{
  "n_layer": 12,
  "d_model": 160,
  "n_experts": 40,
  "experts_per_token": 2,
  "d_expert": 128,
  "d_shared_expert": 0,
  "activation": "squared_relu",
  "moe_layers": [0, 1, 2, 3, 4, 5, 6, 7, 8, 9, 10, 11],
  "n_empty_slots": 5,
  "router_score": "softmax",
  "normalize_top_k": false,
  "routed_scale": 1.0,
  "balance_loss": 0.00281,
  "balance_bias": false,
  "router_z_loss": 0.001,
  "init_std_router": 0.0113,
  "lr_router": 0.000884,
  "vocab_size": 7648,
  "norm": "layernorm",
  "norm_eps": 1e-05,
  "tie_embeddings": "early",
  "optimizer": "soap_variant",
  "lr": 0.00581,
  "beta1": 0.95,
  "beta2": 0.99,
  "batch_tokens": 65536,
  "seq_len": 2048,
  "train_tokens": 250000000,
  "steps": 3815,
  "dataset": "wikipedia_en"
}
Below are experts of layer 3 (counted from 0) of a mixture-of-experts language model. Rows are named router (the router's row for the expert), down (a neuron's output weights, with its number) and show model dimensions 0-159. Each number is 200 + 20 x the weight over its row's rms, rounded and kept within 0 to 999.
After each expert's rows: "comes before" lists some tokens at least twice as common just after its tokens as in all text. This comes from a sample of Wikipedia text that the model never trained on. Tokens count by the router's weight.

# expert 10
router,208,223,205,199,176,182,191,186,188,170,184,175,176,237,193,225,214,164,185,226,210,210,173,196,215,224,183,183,209,180,199,201,231,216,170,198,177,214,177,228,196,189,218,179,197,166,238,217,182,170,222,200,189,203,177,189,184,193,210,194,209,165,220,208,236,224,206,222,198,206,216,197,212,221,173,170,226,218,177,208,206,203,229,239,180,187,205,180,216,182,200,189,231,229,204,203,236,201,195,220,225,186,206,184,232,206,201,188,210,185,206,215,176,226,226,188,190,174,212,206,174,215,182,179,184,158,211,194,211,176,179,179,231,234,230,197,163,198,174,222,183,186,208,204,234,196,181,208,195,233,221,224,157,169,210,215,173,214,187,201
down1,200,203,187,213,221,191,206,196,222,175,178,150,209,251,206,200,228,193,187,163,205,217,215,193,205,203,225,191,233,183,234,200,201,189,217,192,226,215,206,162,232,175,161,184,213,145,163,175,188,227,200,211,231,195,192,210,222,199,196,190,178,225,170,205,208,234,159,215,154,200,205,190,222,200,204,224,194,203,197,165,194,208,236,222,216,195,207,213,177,224,193,199,201,198,223,195,184,172,194,208,232,187,205,196,214,206,222,189,193,199,190,168,211,212,228,199,196,200,221,212,207,181,194,205,229,176,169,199,168,184,190,201,151,197,195,171,195,215,219,212,197,243,201,205,187,207,212,178,166,198,209,225,161,183,189,214,191,195,226,190
comes before: "-", "==", "|", "===", "The", "In"

# expert 7
router,211,205,204,190,162,207,200,188,201,172,183,176,202,209,188,215,220,166,187,203,218,227,160,224,237,200,174,184,205,198,191,227,244,215,186,205,190,229,169,229,176,194,210,194,179,186,221,221,158,170,219,181,203,207,190,178,210,189,195,202,209,184,231,230,231,219,217,201,184,238,218,189,197,208,186,180,229,224,175,210,231,204,248,221,162,196,212,183,246,176,210,198,217,220,189,166,213,199,225,212,215,175,188,176,209,213,211,159,213,176,185,210,184,218,226,202,203,186,197,200,202,205,169,181,195,197,210,193,215,196,156,194,199,214,206,197,189,192,192,219,171,194,241,223,217,182,188,179,187,220,211,242,166,178,213,206,177,215,198,205
down15,203,222,175,245,200,215,202,221,189,202,236,210,218,175,213,196,217,208,199,206,202,197,229,199,237,194,185,188,241,187,196,181,183,207,202,168,198,212,172,200,195,199,198,206,163,216,168,182,179,154,197,234,205,203,189,210,223,201,178,195,188,146,216,206,186,196,200,232,205,150,200,148,214,195,190,223,138,205,221,241,186,199,203,189,162,203,188,214,209,215,196,200,209,176,213,194,230,197,244,177,209,214,191,199,206,176,184,189,188,206,212,197,188,195,166,215,184,217,211,186,216,191,211,213,160,190,186,208,225,195,171,220,194,205,186,208,204,196,191,246,189,223,181,217,194,230,215,188,209,173,216,214,202,173,225,219,212,207,168,170
comes before: " |", " |\n", ";", "\n", " ·", "==\n"

# expert 26
router,212,221,211,186,181,185,196,181,179,162,191,180,181,229,191,216,210,186,195,236,211,210,169,221,228,215,186,184,207,184,196,211,224,225,182,188,170,212,160,227,205,190,208,188,192,161,239,214,178,178,210,195,206,201,189,182,188,204,222,194,207,197,216,207,224,231,219,208,186,222,226,198,233,212,175,155,224,244,183,203,227,215,216,222,167,190,222,172,237,188,191,193,221,219,201,189,230,207,214,206,197,190,184,187,201,215,201,172,222,193,194,203,173,220,230,195,204,179,227,229,175,199,178,179,186,178,222,178,198,203,191,178,229,222,216,176,179,195,174,216,178,178,205,214,235,182,169,202,182,224,220,229,179,163,217,222,178,223,173,214
down7,172,188,190,227,204,191,143,201,234,210,201,210,194,210,203,193,186,165,214,183,217,207,161,167,212,185,177,157,169,191,209,217,203,184,200,187,186,201,211,215,167,175,173,178,226,237,168,219,185,234,201,212,227,204,182,184,218,152,197,179,208,239,207,184,192,223,211,191,215,200,202,172,166,148,169,186,173,196,182,212,179,221,199,214,205,192,193,167,245,209,217,221,213,198,197,186,204,180,195,201,211,194,210,231,202,197,199,203,182,216,215,209,204,201,178,222,210,199,235,202,186,220,215,185,182,194,231,201,199,172,218,209,176,154,201,224,206,214,197,236,216,228,180,228,205,189,204,224,235,209,216,200,226,209,182,189,211,210,216,187
comes before: " |", " The", ")", "–", " He", ".\n\n"

# expert 0
router,217,203,218,185,183,198,214,173,192,186,191,172,175,229,189,232,226,187,171,203,209,221,188,211,221,209,169,200,189,190,193,219,204,196,185,191,186,206,177,217,164,205,198,197,208,190,217,216,177,192,225,201,205,182,163,196,185,209,232,228,211,192,211,201,222,231,214,230,193,226,209,195,215,198,170,180,226,215,174,226,233,208,236,188,159,178,230,199,236,188,203,172,207,240,203,159,217,191,226,197,224,173,183,179,205,201,230,162,207,207,180,194,169,218,238,193,206,192,190,238,181,186,185,176,189,209,192,176,226,204,203,193,218,240,211,195,178,198,154,219,189,184,217,227,203,174,169,205,169,220,219,216,175,169,229,211,199,209,184,207
down7,175,210,228,212,189,197,206,192,208,204,221,180,224,180,200,189,194,179,226,186,162,203,195,240,182,198,211,163,205,184,194,192,182,212,197,235,192,204,241,191,241,217,187,212,161,219,202,150,220,209,198,193,169,198,185,187,189,220,189,192,199,173,192,188,225,259,176,220,251,176,207,172,216,212,234,212,161,220,187,199,197,208,209,211,182,181,158,222,188,216,192,192,219,229,217,223,185,175,203,185,205,196,199,172,182,206,215,219,198,189,217,221,193,230,208,196,207,207,208,201,219,178,200,194,173,182,239,240,175,187,225,194,206,206,196,203,225,220,168,166,160,202,184,195,199,225,214,192,190,183,169,218,193,196,205,175,168,209,206,203
comes before: " |", "0", "1", " |\n", " by", ":"

# expert 33
router,211,205,206,205,189,204,222,181,176,179,203,187,168,214,173,203,211,197,183,220,218,210,174,223,213,196,172,189,216,200,181,217,217,204,192,198,198,200,173,220,178,214,217,197,200,182,241,219,180,193,213,191,176,198,200,203,189,198,194,188,218,197,211,197,234,247,214,228,185,233,236,197,247,213,193,193,214,195,192,203,214,196,217,233,171,179,236,180,231,214,168,202,255,214,192,186,207,204,204,193,209,169,185,180,203,214,212,180,208,167,193,183,188,225,227,201,192,173,222,224,175,224,194,162,197,188,209,174,205,184,184,153,205,218,215,208,190,193,160,208,157,183,233,218,231,185,196,207,172,223,210,227,155,163,225,189,188,207,180,219
down14,184,198,200,230,215,143,173,242,210,209,160,174,213,198,219,201,219,187,176,218,195,198,204,234,180,195,224,195,162,164,216,174,209,206,230,232,184,194,228,218,208,237,199,184,186,243,205,205,228,157,188,228,191,189,188,210,206,176,219,226,167,194,220,216,210,189,170,194,198,228,232,166,167,204,178,195,185,170,193,235,198,229,222,178,187,189,164,176,165,189,199,190,188,190,232,193,203,188,200,195,202,191,194,219,203,213,173,207,210,197,190,168,207,185,183,192,178,227,193,216,179,208,183,212,204,174,195,208,193,211,227,191,166,191,210,181,217,211,224,176,229,210,220,177,177,229,175,195,208,221,213,198,201,219,193,203,214,174,202,182
comes before: " of", ":", "==\n", "\n", "-", " in"

# expert 34
router,229,231,211,179,182,172,203,186,183,157,183,170,174,247,202,218,207,179,190,221,212,220,176,209,233,207,186,193,213,178,201,198,225,217,170,179,160,195,179,219,209,184,211,180,194,170,228,232,161,195,229,185,181,195,201,171,186,191,203,212,220,177,219,228,221,239,218,221,171,216,202,199,215,214,168,171,213,208,177,209,213,226,202,198,192,174,208,190,217,188,209,191,214,241,208,174,234,217,219,229,208,194,205,186,212,199,218,185,204,193,182,191,190,203,214,190,190,182,225,222,187,215,200,190,192,167,226,193,205,188,198,177,225,236,196,170,169,179,186,216,188,186,206,228,228,194,175,205,189,228,219,205,168,163,198,207,182,224,167,231
down4,166,208,218,208,201,200,219,170,196,203,215,195,188,153,193,207,229,229,195,205,232,216,210,169,211,216,186,204,196,185,180,205,228,198,185,190,202,210,183,203,208,208,204,205,216,205,207,198,188,190,219,212,180,195,212,189,182,248,211,193,231,221,222,198,185,193,226,170,199,207,174,214,206,180,184,169,166,196,200,197,172,202,217,194,205,213,216,209,146,149,210,190,209,191,188,210,171,215,186,190,221,224,164,196,200,179,257,164,157,171,221,246,207,205,171,186,202,189,186,166,218,210,202,230,192,241,223,184,175,203,189,184,206,193,164,206,164,195,184,221,198,194,206,176,175,191,212,195,220,186,208,178,167,186,186,191,196,230,233,178
comes before: " the", " a", " his", " on", " its", " their"

# expert 28
router,213,220,208,185,181,187,197,181,177,164,189,185,189,227,190,219,211,182,196,241,212,213,169,219,224,224,185,185,208,182,200,205,222,225,187,188,175,215,162,221,202,195,209,188,194,163,238,216,178,179,212,194,207,196,189,181,187,202,222,196,210,190,214,205,228,229,217,208,186,217,224,198,230,209,179,159,225,244,184,207,227,216,217,222,163,185,220,176,231,194,191,191,219,221,200,184,233,210,211,207,193,188,186,187,202,211,202,171,221,193,190,201,173,224,228,196,202,180,225,230,175,199,183,174,186,173,223,178,197,205,190,179,230,222,218,178,177,194,171,215,178,173,205,215,239,180,167,209,179,222,218,235,173,164,212,225,180,223,175,215
down2,216,186,200,201,192,230,183,202,193,190,203,184,183,234,199,180,257,229,188,222,243,189,187,168,181,175,201,235,198,230,188,192,213,234,209,191,232,168,203,226,216,223,186,224,190,210,187,202,214,204,188,211,229,176,191,174,213,200,213,203,201,219,189,234,203,207,190,182,192,236,211,197,157,199,209,175,169,175,187,166,197,197,185,199,199,202,213,208,236,172,153,207,216,209,198,179,197,225,183,213,190,259,167,231,188,201,168,219,212,207,209,201,217,218,202,180,194,208,187,176,226,189,193,193,157,197,194,250,197,202,186,225,217,181,192,202,181,232,231,182,192,219,212,196,180,180,220,196,177,209,197,202,210,205,211,213,212,160,178,193
comes before: ".", " |", "–", ")", "American", " –"